config = dict(
    n_layer=12,
    d_model=128,
    moe_layers=[0, 1, 2, 3, 4, 5, 6, 7, 8, 9, 10, 11],
    router_score='softmax',
    normalize_top_k=True,
    beta2=0.95,
    grad_clip=2.0,
    steps=4870,
    dataset='wikipedia_en',
)
Below are experts of layer 4 (counted from 0) of a mixture-of-experts language model. Rows are named router (the router's row for the expert), gate (a neuron's input weights, with its number), up (a neuron's input weights, with its number) and show model dimensions 0-127. Each number is 128 + 24 x the weight over its row's rms, rounded and kept within 0 to 255.
After each expert's rows: "comes after" lists some tokens at least twice as common just before its tokens as in all text. This comes from a sample of Wikipedia text that the model never trained on. Tokens count by the router's weight.

# expert 55
router [119 164 107 132 131 133  75 153 137 110 147 166 141 116  96  71 164 139 137 154 126 153 104 126  99 149 147 171 120 129 108  85 132 160 167 117 123 104 183 143 161 133 117 113 149  97 160 154 133 127 133 144 122 125 148 140 139  99 141 115 116 157 122  78 113 115 131 118 136 164 167 183 125 136 148 104 184 123 159 182 110 120 143 101 108 117 104 100 146 138 148 146 149 173 137 126 136 107 129 152 127 147  90 138 121 138 159 178  94 108 156 128 166 104 142 137 126 147 100 131 128 143 143 144 108 123 118 147]
gate0 [141 128 149 120 138 128 137 120 137 183 110 122 135 109 129  91 166  93  87 136  82 157 151 131 122 127 110 118 148  89 180 113 114 153 150 119 105 136 136  62 110 181 116 116 116 166 152 113  97 134 111 134 159 134 104 138 126 104 112 125 118 138 110 141 145 101 131 163 124 160 140 157  95 185 119 146  96 140 132 145 115 153 131 135 119 174 150 166 104 167 109 118 143 112 145 148 153 142  99 151 103 155 108 108 116 127 175 144 181 132 130 119 153 145  95 118 158 143  94 161  91 134 132  97 139 134 146 151]
up0 [114 127 115 104 131 111 134 122 100  86 143 105 173 109 119 122 152 156 159 161 108  98  77 136 128 123 159 125 105 167 111 163 115 151 132 146 119 116 136 109 158  97 147 118 108 139 122 140  99  97 150 131 137  97 131 126  95 127 148 127 165 128 140 173 145 143 117 142  90  96 135 118 119  86 144 134 188 130 106 135 124 134 162 107 142 110 107 156 113 104 149 178 101 207 115 131 110 107  98 122 158  92 135 102 118 147 114 104  76 162  96 123 129 146 152 141  86  86 105 160 128 127 120 122 137 130 117 149]
comes after: " ", ".", "–", ",", "6", " ("

# expert 47
router [123  99 119 161 126 137  93 122 142 145 139 159 149 155 124 157 132 184  92 148 191 181 122 134 114 136  89 160 115  92 134 119 138 128 123 183 144 181 100 151 112  88 151 154  89 126  94 128 124 136 139 133  82  96  90  54 133 108  99 152 130 140 155 139 114 121 150 131 104 143 155 131 136  95 142  97 124 139 128 129 123 114 100 121 126 133 125 110 126 115  90 136 123 161 136 114 164 139 116 124 117  98 169 140 142 151 159 166 104 111 140 155 162 150 158 127 125 129 102 154 107 106 118 140 130 114 144 114]
gate0 [147  88 116 112 142 116  90 130 132 126 137 123 106 124  87  75  94 103 104 137 115 186 112 127 115 116  89 124 109  98  97  82  61 127 126 150 135 136 146 149 120 117 154 138 114 124  90 125 135 123 121 121 126 165 103 102 132 145 157 151 128 170 126 113 127 136 136 123 121 147 152 143 134 119  99 119 136 131 111  70  68 121 130 126 149  80 158 130 135 108 165 123 122 137 111 100 202 106 121 116  74 126 110 160 122 142 113 102 107 100  96 104 171 100 133 120 107 128 110 147 114 143 106 100 128 146 128 140]
up0 [109 140 133 146 146 157 143 136  95 125 130 106  74 110 153  92 130 107 121 105 144  75 130 120 151 119  83  91 146 193 116 134 103 112 167  70 109 140 136 165 165 166 107 105 110 126 139 121 167 129 118 114 137 154 123 122 102 132 132 103 124 156 105 136  91 157 129 146 148  90 104 115 147 133 149 149 140 123  94 132 109 124 150 121 135 115 101 121 160 159 135 155 133 153 123 156 105 119 144 160 157 115 146 153 137 129  92 129 164 127 146 133  74 145 116 191 137 141 121 117 162 153  77 116 108 116 104 120]
comes after: " B", " b", "b", "B", "ab", "ob"

# expert 107
router [146 138 137 117 101 138 164 111 132 125 139 113 131 125 113 159 148 136 166 147 143 171 132 133 142 122 170 135  92 126 177 142 124 155 119 126 154 109 154 106 112 146  96 144 131  98 104 115  85 128  66 120 119 189 113 135 114 148 157 139 122  63 118 154 116 132  69 112 141 117  85 130 142 116 126 112 138 142 128 124 153 117 110 128 110  63 105 129 105 162 181 125 128 105 132 125 118 104 127 152  71 134  81 117 143 116 106 100 155 129 128 184 142 141 110 132 105 130 126 148 154 117 134 154 154  99 135 148]
gate0 [136 169 131 119 112 126 193 108 153 164 178  85 165 150  92 153 141 159 129 132 160 145 131 118 167 143 139 122  96 138 150 116 140 145 165 143 155 171 127 107 170 128 138 155 115 162  87 125 140 118 114 113 121 161 140 137 156 130 126 149 136 135 146 100 154 110  88 126 102 148 116 100 104 118 146 125 159 181 105 126 136 150 117 126 122 149 135 117 110 134 166 124 173 140 136 138 134  85 120 126 137 175 153 143 122 143 127 140 127 154 143 103 171 164 126 138  80  90 130 179 111 146 120 141 104 134 135  86]
up0 [131 140 123  82 135 108 110 165 123 158 152 138 150 106 112  93 171 120 105 155 117 153 141 116 117 138 155 155 115 122 102 145 138 127 167  80 149  64 161 119 153 119 175 123 114 148 142 140 128  69 114 111 133 120  77 137  96 138 119  70 116 167 142 139  87 175 138 123 115 127 112 140 143 110 149 101 132 101 103 120 130 184 117 104 126 136 103 130 142 134 102 178 102 146 102 109 122 100 146 142 135  75 144 156 148 115 134 121 116  91 125 116 119 174 111 152 123 123 146 141 142 134 155 130  92 139 130 139]
comes after: ")", "0", "%", "1", "2", "3"

# expert 37
router [154  94 131  84 123 115 135 149 120 149 134  92 164 128 143 134 117 153  74 174 157 106 122 131 152 182 104 136  94  73 131 155 178 151 114 144 174 128 127 116 122 140 104 157 136 126 132 119 117 129 133  88 119 140 145  77 139 151 107 105 127 145 127 155 146 152 145 150 113 148  97 122 123 100 124 156 142 118 108 156 155 133 150  85 134 127 180 147 137 178 100 120 166  73 129 102 130 159 148  96 155 121 136 139 138 101 131 131 134 146 110 170 148 126 120 107 119 126 110 122 133 149 159 139  79  86 124 132]
gate0 [133 117 138 149  72 184 123 147  79 123 149 127 153 109 120 136  86 166 117 146 114 109 156  71 163 141 112 135 124  82 120 100 137 139 133 172 148 149 132 105 142 136 169 135 144 105 102 128 125 183  97 136 161 152 147 102 132 162 123 125 109 173 129 127 116 125 124 121 135 120  94 117 139 129 101 136 108 145 131 121 118 130 135 120 109  95 113  98  46 160 138 140 163 152 115 139 156 117 149 133 112 116 104 103 152 119 133 108 114 146 119 151 128 121 103 119 146  66 111 148 157 166 131 114 176 120 115 118]
up0 [ 78 110 128 136 147 143 136 126 145 166 119 155  90  82 116 166 156 138 132 114 121 177 160 125 122 158 138 126 144 117  89 173 151 121 130 123 157 151 118 102 102  92  98 120 103 149 117 132 130 151 144  96 160 110 131 142 131 121 120 151 130 127 117 138 141 137  81 124 142 123  65 105 112  90  95 116  90 128 116  87 135 121 137 170 122 174 116  95 109 157 135 135  71 179 129 155 116 127 135 115 134  94 129 127 128  98 151 136 183  96 130 116 135 153 118 134 144 141  89 135 122 149  87 104 130  93  93 113]
comes after: " the", " was", " a", "ly", " to", " and"

# expert 36
router [156  95 106  91 126 136 107 126 148 110 121 147 123 125 117 158  94 112 101 159 108 125 174 126 121  99 145  95  81 126 114 147 165 137  92 132 136 120 126 106 107 120 123 105 176 157 136 150  86 126 144 144 111 141 181 165 137 129 125 104 163 127  97 156  79 158 141 163 176 126 155 154 161 132 105 171 111 124 162 130 125 134 133  98 120 157 121 132 101 180  77 138 135 130 131 153 175 125 140  91 128 125 138 120 122 137 138 136 148 104 145 118 123 105 140 151  97 147 143  67 115 110 161 121 146 157 162 132]
gate0 [146 117 114 120 142  91 123 115 148 106 132 110 117 128 104 201 106  96 120 116 113 172 172 105 139  97 140 145  71 153 138 111 136 148 148 132 149 136 134 155 127  84 127 172 112  89 123 117 129 155 170 122 122 144 147 110 104 108 138  98 138  80 124 118 149 109 154 139 122  98 124 115 159 130 136 165 135 116 101 107 125 168 160 116 145 137 129 109 136 143 113 124  87 114  95 131 167 136 111 156 136 128 140 155 154 161  87 145 164 112 125 142  86 106 125  95  77 139 174 173 171 117 132 137 115 142  98 128]
up0 [129 136 140 150 114 121 126 121 126 141  78 116  86 156 103 125 102 138 142 137 132 136 140 140 150 148 151 114  92 162 159 114 168 160 142 158 110 109 100 183  84 103 154 101 165 135 137 149  75 119 154 149 173 118 112  98 144 152  92 159 160 147 129 127 122 162 157 151 172 127 110 133 135 142 126 115 150  89 122 110  95 121 117 150 103  94 136  96 144 127 158  89 109 160 133 106 172  97 102 132 149 117 109 117 107 113 164 133 145 145  97 140 167 109 116 170 142 153 117  91 115 151 150 156 147 125 151 134]
comes after: ",", " the", " |", ":", " of", " and"

# expert 29
router [159 103 129 115 141 116  96 112 151 111 120 102 134 113 136  83 135 115 116 136 108 103 164 125 113 128 113 105 149 149 137 147 107  83 133 161  76 109 144 140 129 136  99 117 167 170 113 103 116 146  78  77 132 121 100 156 152 159  98 104 113 120 146 148 135 161 158 141 161 118  69 143 124  98 164 103 145 103 147 124 162 152 148 116 123 165 162 118 133 115 114 117 161 120  89 151 124  92 139 139 153 102 110 102 144 153 133 139  79 154 110 118 169 124 139 140 123 150 145 102 148 140 153  84 114  83 111 153]
gate0 [124 135 100 177 114 118 142 141  83 106 122  92 141 118 105 134 194 125 146 119 137 133 147 119 148 141 168 144 127 105 156 142 128 113 140 118  92 125 139 155 142 150  91 135 121 119 110 100 135 140 114  96 102 123  55 128 164 109 115 124 109 140 103 107 137  77 145 137 129 125 143 134 138 115 192 160 103 162 109 161 119 107 141 163 162 119 168 145 130 137 162 177 128 130  89 131 163 108  93 125 136 106 153 147 162  83 164  83 107 134 137 159 152 119 104 128 160 150 105 126 142 126 132 122 136 124 150 130]
up0 [158 144 119 124 125 146 137 154 153 107 130 125 133 115 161 143 100  84 106 161 164 126 139 103 103 114 124 130 102 149 108 155 122 157 125 119  98 124 171 133 152 106  93 115 175  85 140  95 106 191 152 128 133 129  86  88 127 142 111 121 114 128 123 148 134 154 107 127 108 150 136 161 140 120 127  97 171 116 135 125 140 102 139 105 148  72 133 155 145  84 103 136 111 123 150 130 142 112 135 166 130 129  92 126 161 136  85 131 121 154 167 170 152 146 145 100 115 157 132 134 184 129 158  76 111 145 111  91]
comes after: ",", ".", "-", ":", " of", "i"

# expert 26
router [104 128 134 156 115  99 109 149 128  91 139 157 127 103 140 175  89  89  96 135 200 146 137 142 166  99 127 135 136 130 122 144 111  69 129 133 140 139 132 117 113 109 133 161 158 118 122 146 164 173 104 148 144 113 164 151 118 128 146 102 113 126 110 133 170 130 159 112 126 128 123 125 159 140 160 122 148 125 158 128  71 127 100 109 130 130  72 153 104 124 124 176 130 146 117 128 108 173 135 154 127 162 113 102 146  99 154 102 108 132 139 106 104 130  76 137 130  91 156 123 103 155 162 111 111 142 161 103]
gate0 [ 98  94 107  88 113  86 126 106 133  99 118 111 139 142 122 132 161 116 100 144 106 140 143  77  91 163 141 160 127 150 120 136 153 166 165 121 158 130 117 127 140 110 131  95 100 134 150 148 168 139 129 125 167 153 119 137 120 137 133 173 100 151 156 150 135 114  90 113 124 134 125 109 138  79 107 136 126 140 127 164  97 113 114 102 162 162  91 156  96 100 142 107 103 155  85 125 153 113 161 121 137 125 144  95 141  95 154 135 146 169 138 105 158 136 174 113  77 102 103 111 142 106 106 101 139 132  87 149]
up0 [104  58 143 154 160 197 126 145  88 143 125 137 124 133 115 109 125 101 116 189 160 128 133 148 128 133 127 110 147 142 145 150 158 123 108 140 117 123  81 145 109 143  79 160 174 128 123 155 125 107 115 125 130 122 109  87 123 112 135 171 136 127  88 150 122 117 142  98 130 135 131 136 134 155 112 152 104 139 125 131 129 148  99 139 111 110 128 108 169 107  91  67  96 110  95 146 120 115 114 120 187 132 121 141 127 142 125  99 123 168 171 140 122 147 105 139 130 135 100 113 146 162 169 121 109 137 175 120]
comes after: "\n", " |\n", ")\n", "1", ".\n", "3"

# expert 12
router [181  91 131  80  84 112 164 111 131 107 152 155 114  93 134 139 141 121 166 175 108 130 121 122 137 141 121 102 121 117 108 126 152 148 135  93 158 147 128 164 121 139 181 138 148 126  91 118  86 112 157 117 150  95 121 153 159 164 169 127 112 131  97 123 134 116 159 101  91 115 119 111 118 138 140 136 145 116 113 130 126 140 157 146 155  88 173 139 112 116 155 133 134  93 112  96 108  91 127 112 149 118 153 127 118 151 127 146 164 125 112 123 128 116 160 123  98 148 107 150 160 115 169 105 176  95 119  68]
gate0 [135 149 133 131 125 139 146 111 110 135 121 100  79 129 144  92 141 125 153 179  89 113 124 133 107 147 153 121 103 117 169 129 131 124 155 134 144 109 157 144 110 142 151 119 149 122  92 130 100 155 156 139 127 175 156 103 115 107 142 146  79 171 104  98 107 109 151 133 115 139  64 106 123 143 138 148 150 143 108 136  97 184 168 137 152 132 126 100  88 109 110 182 111 133 162 138 100 112 152 154  98 121 107 155 115 119 189 130 103  93  75 157 119 120 108 135 129 124 120 155 138 152 105 153 116 141 140 126]
up0 [148 134  87 116 145  73 132 138 120 155 150 143 113 155 122 134 122 123 130 164 104 141 115 148 105 159 112 122  92  86 167 155 119 126 141 139 118 117  98 149 144 137 130 154 149 151 136 128  82 119 132 104 102 133 121  99 174  81 150 147 119 141 132 101  96 152 114 130 126 132 106  98 147 158 169 152 116 133 115 128  93 123 152 143 189 111 157 119 122 116 109 150  94 102 114 173 116 108 134 146 133 120  96 151  69 120 153 165  77  95 100 168 102  98 118 119 105 169 117 177 131 111 134 125 129 140  98 127]
comes after: " of", " is", " in", " as", " with", " for"

# expert 16
router [102  88 145 108 115 124 156 159  67 152 146 125 120 150 138 154 161 149 113 105 101 118 149  68  98 105  94 100 122 141 142 133 132 126 136 150  81 123 112 107 126 158 139 116 164  97 111 100 162  96 101 144 160 163 142 158 120 130 162 107 125 162 173 119 133 139 138 135 119 143 139 118  91 134 122 111 131 135 112 104 122 190 147 131 159 136 102 150 141 119 148 168 102 122 134 105 102  85 108 155 141 142 167  97 138 140 146 144 120 122 137 110 147  98  80 116 168 138 141 113 121 111 120 186  99 130 102 122]
gate0 [152 167 140 128 153  88 162 125  87 128 105 127 114 140 125 113 135 133 143 163 139 122  80  91 132  99 160  88 126 130 128 134  99  76 108 127 101 126 105 140 160 166 143 108 133 110 105 127 107 158 131 132 112 101 108 176 118  99 141 122 114 173 141 136 168 141 170 156 121 127 148 116 202 132 162 117 136 139 101 110 107 190 128 150 114 120 138 125 126 138 111  92 106 141 104  80 120 120 125 141 131 141 149  72 105 113 122 149 124 118 109 142 101 151 117 152 173 119 151 150 128 117  86 160 129  97 138 122]
up0 [ 94 145 141 178 122 153 163  87 167 149 156 170 126 131 136  94 112 118 127 116 133 150 129 127 147 119 132 135 173 123 117 142 132 163 110 113 130 135 126 146 145  94 153 128  68 172 123 115  87  83 131 132 174 132 156 140 114 151 103 153 128 123 107 109 129  85 130 163 103 154 131 126 108 124  83 139 104 138 146 161 158 110 118 118 155 111 114 127 155 129 139 134 120 104 151 130 138 133 151  82 156 108 102 171 139 145 125 106 103 116 144 120 148 128 161 111  92  78 105 147 142 119 159  69 129 111  90 166]
comes after: " L", " l", "l", "el", "L", "ar"

# expert 96
router [ 80 166 169 148 117 146 143 136 132 138 150 157 161 122 126  91 110 121 151 127 131 142 139 139  99 153 169  95 157 146 159  84 169 121 143 116 140 176 183 150 180 130 112 123 101  95 117 157 142 150 134 141 164 102 127 125 146 112 144 104 118 133 186 131 116 153 135 136 133 135 129 119 148 113 111 126 111 119 150 148 119 116 182 151 111 144 109 109 144 114 161 125 120 120  70 129 142 109 136  79 133 169 113 138 136 151 154  88 129 178 118 128  97 161 139 133 164 158 129 149 148 153 127 121 111 141  90 147]
gate0 [142 139 165 150  81 149 115 139 151 101 157  95 138  88 119 128 156 101 148 130 154 165 106  97 128 184  79 111 128 148 117 127 126 127 135 142 149 111 124 118 119 106 158 143 167 141 118 144 157 145 108 115 128 144 135 134 133 155 113  91 164 124 184 103 123 119 101  99 112 138 155 154 120  86 138 143 143 111 155 126 176 124 128  74  90 123 148 167 124 128 149 141 112 132 101  93 124 147 119 181  76 135 157 174 117 162 145 134 155 164 106 122 129 148 151 148 107 125 144  90 124  95 120  95 116 135 142 123]
up0 [147 107  93 141 147 156 119 115 149 140 135 128  79 140 146 157 143 140 108 159 153 100 152 142 159 109 104 133 112 102 129 175 119 158 101 141  99 113  77 164 111 130 108 126 137 119 126 114  90 137 149 130 127  94 117 143 132 157 126 139 131 152 102 122 156 130 173  90 104  91 124 103 133 109 116 173  98 118  99 135 122 128 141 125 117  83 108 127 114 124  94 112 160 154 139 140 118 141 117 103 105  99 170  95 116  81 113 142  66 147 112 136 150  64 126 111 107 132 200 107 121 138 140 149 134 154 115 149]
comes after: "20", "19", "18", "8", "6", "7"

# expert 64
router [158 146  96 108 161 163 151 116 150  95 135 128 104 159 138 163 128 163 127 142 154 112  84 122 113 182 124 147 143 156 113 103 129 112 165 107  97 101 162 116 120 139 156 104  93 159 167 139 122 109 134 131 121 163 168 136 154 167 171 152 118 144  95 137 127 134 109  91 121 142 132 105 103 130 156 120 128 144 127 148 149 110  84  98 132 119 144 154 115  78 101 147 133 130 144 149  92  62 147 144 139  89 113 170  99 152 148 127 142 109 127 125  96 123 112 163 127 157 107 144 147 168 102 101 119 126 125 133]
gate0 [106  69 144 153 126 163  81 152  84 135 109 127 164 124 140 104 127 144 160 144 151 126 149 152 164 133 101 148 133 126 132 145 118 141  94 140 102 120 128  78 139 155 124 125 100 110 117 117 134 139 127 124 133 123 131 157 148 176 131 159  89 117 131 118 141  71 141 122 123 157 111 114 111 138  95 108 101  95 117 126 132  98  99 123 148  95 115 166 129 143 117 147 139 145  93 136 174 108 117 133  97 166  79 121 159 120  94 144 130  97 138 141 105 145 159 184 100 158 143 145  89 163 129 126 180 127 136  97]
up0 [193 131 112 121 140 117  96 128 114 145 145 162 107 199 113 130 131 123 118 133 157 135  92 146 124 138 150 142 187 131 155 124 128 147 132 148 152 120 140 136 143 157 154  90 137 191 156  95 144 141 158 111 126 140 117 134 169 123 153  92 158 126 146 157  85 123 100 121 183 150 136 151 125 154 140 102 116 118 126 133 155 145 117 102 100 115 128 121 131 121 136 102 131 115 142 118 126 154  92 173 137 130 136 139 165 117  98 175 139 103 115 174 122 116 115 113 144 167 129 123 112 133 157 136 196 136 136  92]
comes after: " |", ";", ",", "|", ":", " in"

# expert 1
router [101 108 150  80  89 119 141 160  61 200  66 129 156 165 137 121 157 141 134 151 135 154 164 134 115 155 123 175  95  93 187 138 198 153 131 133 129 149 106 101 149 150 111 127 146  96 149 141 167 149 135 143  76 116 146 156 145 135 127 146 143 159 150  78 141 120 114 146 135 127 140 109 152 120 120 141 133  92 107 103 126 120 141 140 145 144 148 155 136 155 131 146 112 106 134 140 132 110 139 135 132 121 146 136 150 123 113 123 130 102 114 118 160 137 129 160 131 115 149 129 111 131 106 149 161 130 152 115]
gate0 [124 143 144 122 110 113 137 125  88 177 121 135 186 101  63  82 134 111 114 125 132 162 155  68 129 132 131  89 112 178 123 151 133 129 146 119 138 112 108 121 107 161 132 135 128 100 137 117 100 168 129  83 130 115 124 133 139 128 127 170  92 154 139 107 162 154 139 139 149 125 119 115 105 139  75 115 147 129  91  95 103 113 128 133 136 107 117 116  94 170 146  98 168  89 142 132 133  94 155 121  86 170 121 126 113 104 134 161 138 129 134 111 150 114 118 149 147 158 102  76 113 150 121 129 153 129 136 102]
up0 [120  70  97 135 118 147 151  97 186 145  75 117 166  84 142 133  99  88 132 125 129 126 137  81 124 118 114  99 128 155 145 145 119 122  83  99  95 110  90  94 139  81 136 145 107 116 146  71 172 147 124 145 125  85 137 122 131  93 119 123 127 101 149 108 148  99 123 151 106 168 118 142 127 140 133  96  93  91 120 149 158 165 124 143 134 113 151 149  94 128 150 144 124 131 115 135 169 123 123 109 133 154 104 134 112 117 115  96 111  99 135 134 124 155 128 130 114 169 149 148 156 170 105 149 129 101 109 127]
comes after: " w", "w", " W", " e", " me", "l"

# expert 7
router [124 116 106 155 126 130 124 129 116 163 102 162 123 146 155  96 171 153 120  87 126 165 150 107  93 156  94 132 124 117 189 132 176 118 126 124 101 156 126 105 120 111 122 118 135 112 144 142 137 121 121 138  93 126  92 145 153 162 129 172  90 155  99 136 128 128  92 107 162 128 137 127  97 114 140 146  98 126 137 103 138 121 109 172 177 115 142 141  92 115 116 132 115 141 113 168 151 108 115 148 133 142  94 136 157  55 145 109 160  96 165  80 123 117 110 183 110 138 146 138  96 147 122 127 101 116 137 114]
gate0 [133 103 111 161 130  94 125 146 115 156 152 126 124  99 131 129 104 104 149 151 147 134 126 115  76 124 106 121 157 148 150 161 151 127 130 116 113 141 180 141 160 156 102 132 125 116 128  86 146 124  78 154 124 120  72  82 129 107 177 129 102 143 126 152 166 104 119 147 131 146 137 142  90 169  97 165 128 124 158 119 111  93 133 103 142 116 100 113 141 100 134 132  73 109  99 112 155 121 139 168 148 114 133 101  97 126  95 146 130 141  98  73 126 107  92 104 111 126 123 151 135 169 102 133  79 111 146 131]
up0 [116 115 107  87 108 150 149 154 179 159 127 111  97 156 122 145 135 153 135 128 126 126 114 143 143  98 171 111 128  99 108 129 135 154 136 117 154 166 151 129 128  94 144 104 121 116 147 158 113 131  79 139 174 123 155 126 124  97 121 114 114 102 104 116 129 109 112 138 152 117  96 153 109  90 122 147 101  76  90 112 139 135 149 114 172 168 166  83 119 128 126 106 151 133 113 112  97 160 128 121 109  73  99 166 108 130 142 167 124 164 115  66 116 142 131 121 166  94 126 107 156 107 139 131 171 110 110 142]
comes after: " W", " w", "W", "|", "w", " E"

# expert 83
router [ 81  76  86 177 144 108  95  92 128 130 132 145  83 151 139 120 115 152 119 101 129 124 105 114 104 116 112 117  82 123 124 129  93 113 161 110 146 115 136 123 185 111  97 125 126  91 159 111 147 112 108 114 157 134 160 121 155 131 148 147 115  92 115 155  73 115  82 171 101 179 160 116 130 120 112  77 112 163 130 146 157 143 120 103 147 146 106 152 101 101 128 150  95 125 125 120 139  95 143 146 128 107 113 125 111 124 115 147 123 158 154 123  92 126 141 133  94 120 126 107 128  90 116 121 157  99 116  99]
gate0 [114 132 134 142 124  84 138 134 132 133 141 150 105 161 135 120 137 170 106 139 167 147 139 108 135 165 108 130 126 102 145 113 117 145 140 133 143 143 124 146 146  76 128 123 154 124 177  92 154  66 132  79 117 149  65 159 123 113 135 137 113 155 134 110 143 163 129 132 114 117 117 122 131 133 117 134 132 198 109 150 139  88 156 116 200 109 127 105 152 104 131 152 110 133 151 147 139 121 125 132 119 114 103  97 101 132 157 120 116 145  93 115 145 104  92 156 136 152 115 145 151 128 106  76 126  89 141  68]
up0 [147 185  63 123 122 101 160 119  93 107  91 150 112 142 129 119 133 109 104 122  84 118 118 119  91 111 113 141 100 103 111 123 152  90 138 155 107 103 175 153 135 125 106 143 145 134 130 144 130 102 167  83 128 172 126 113 121 160 137 116 118 134  95 104 134 154 123  56  91 123 128 138 100 176 131  97 175 160 162 109 111 149 141 131 173 103 114 169 134 117  94 121 109 139 132 128 126 129 101 146 130 115 108 103  90 165 143 158 104 108 141 147 141 135 139 138 110 141 154 127 124 153 118 114 136 104 150 147]
comes after: " H", " h", "h", "ill", "all", "id"

# expert 11
router [116 136 161 134 158 132 102 147 133  96 129 133 152 128 104 113 119  75 130 114 118 175 134 146 113 160 142 145 117  73 112  88 138 113 172 122 114 114 178 114 136 104 154 145 103  97 152 149 152 141 149 156 124 142 127 126 132 129 164 119 106 159  99 118 168 124 130 111 119 172 144 175 157 138 128 114 136 147 127 115 123 100 139 179 122 172 111 100 104 113 167 143 141 119 105 151 108 129 123 174 154 140 108 144  92 133 103 108 126  95 160 111  87 147 155 156 179 115 140 142 157 153 101 123 108 119 183 148]
gate0 [119 139 159 130  90  73 137 116 118 142 127 114 118 146 114 116 134 139 110 127 145 126 105 168 146 105 105 180  92 127 113  66  92 144 166 143 132 152 160 149 136 109 117 156 143 125 108  99 132 159 115 157 134 114 158 100 137 132 102 157 111  75 113 169 111 105 173 103 131 152 105 134 150 153 151 136 140 148  95 140 126 163 111 156 106 110 125 153 154  92 131 133 141 159 140 141 179 141 129 119  94 122  95  60 111  82 139 160  96 112 130 139 143 129 148 107 131 153  86 124 137 127 146 105 150 135 126 153]
up0 [117 110  38 118 132 124 141 105 135 154 127 142 119 116 157 146  97 185 104 137  81 110 150 127 113 158 135 108 140 155 140 151 134 122 113 113 109 141 132 130 104 140 130 139  91 130 106 166 127 109 144 127  97 155 112 141  69 157 158 142 176 133 152 143  87 147 108 157 141  87 131  96 100 111 148 130  98  72 106 104 123 138 122 119 122 107 150 109 137 110  88 123 150  93 152  99 119 123 158 111 109 164 152 173 101 126 110 161 133 153  99 103 158 104 108 139 120 142 161 126 113 118 122 126 134 156 130  99]
comes after: " ", "–", "20", " (", "19", " +"

# expert 44
router [165  97 133 103 159 170  90 135 147 108  87 118 130 151 102 135 130  96 110 118 137 139 138 139 168 129 166 163  98 103 119 163 166 111 149 116 166 132 185 100 103 142 154 100 156 137 153  77 117 123 145 120 147 144 168 169 148 101 133 122 136 166 106 147 149 125 111 117 152 150  99 141 118 106 138 127 128 145 120 151 143 113 143 110 114 167  87  93 103 134 143 140 131 109 111 146 106 101 107 191 132 111 109 108 102 102 138 137 123 112 168 136  99 118 123 164 121 120 144  94  98 134 105 118 113 130 184 152]
gate0 [127 152 145 136 135  91 152 116 124 129 143 124 134 135 125 118 121  44 153 121 136 133 118 122 193 136 137 143 131 138 116 141 142 115 137 103 121 118 131 134 181 153 121 105 143 149 138 102 140 151 128 126 159 156  90 146 140 117 138 153  82  99 118 117 138 104 103 121 156 160 157 143 112 162 169 164 126 145 117 147 108 124 124 114 114 137 142  83 105 123 117 101 112 129 148 110 173 148 124 164 135 187 149 139  99 132 105 176 155  70 136  83 163 109 135 129  87  89 136 130 149  89 119 117 135 137 135 176]
up0 [155 134 112 133 139 132 111 142 102  94 144 148 115  92 115 137 117 113 112 103 134  85 121 128 110 146 153 143 122 171 148 118 130 115 126 126 120 147 136 113 105  76 108 149 156 156 173 196 156 118  99 141 145 106 129 125 117 124 148 136 134 121 132 107 132 142 120 108 132 146 124 133 114 131 114 145 161 106 152 127  93  99 104 175 138 156 155 150 132 109 132 139 136 160  75 188 128 106 128 108 107 107 117 103 133 125 190  85 106 106 112  95  53 125 140 112 154 125  96 144 137 122  94 174 171 120 132 158]
comes after: " |", "|", ":", "-", ";", "."

# expert 66
router [168 124 113 111 129 167 141 170 142 115 142 138 128 109 141 103 169 115 114 103 123 100 108 141 146 120 136 176 159 133 119 131 149 100 141 132 149 103 107 134 136 163 150 140 130 150  99 101 109 124 153 115 110  99 114 114 128  72  84 130 104 118 110 139 122 141  94 116  89 152 121  78 176 123 128 143 176 154 111 145 133 116 149 145 134 125 156 173  90 145 124  89 141  99 160 118 109 134  88 103 110 121  91 138 100  76  86 126 149 144 126 127 105 129 152 104  92 162 118 102 105 153 145 156 105 115  75 144]
gate0 [101  64 111 145 137 143 133 129 130 119 145 130  83 121 122 140 124 131 110 120 145 123 141 144  98 114 107 133 150 155 111 121 137 126 153 142 142 119 152 104 102 160 123 134 117 111 101 103 172 132 124 113 109 139 115 121 144  67 105  85 122 110 121 169 110 126 121 130 114 178 129 139 163 129 128 102 134 172  62 162 125 130 123  93 155 132 159 148 103 134 139 143 128 152 127 142 164 159 161  99 132 154 168 126  79  99 100 128 183 155 124 130 168  82 134 144 148 152 130  99  95 118 100 138 117 131  85  81]
up0 [127 171 157 108 140 115 131 111 159 134 160 159 161 105 177 136  94 128 147 119 121 113 108 120 139 119 112  85 150 100 138 139 113 105 112 166 128 124 155 132 140  95 145 120 100 136 123 125 123 153 125 136 123 125 164 155 105 137 206 164 156 123 105 164 150 165 140  92 137 106 147  89 121 116  91 183 115 128 183 116 141 118  99 166 109 127 112 129 134 111 113 157 119  99 116 129 152 163 171 133 134 138 135 131 148 145  98 134 144 144 119 157 105 119 117 127 139  95 153 150 110 107 119 153 166 150 183 171]
comes after: " a", " the", " ex", " and", " to", " of"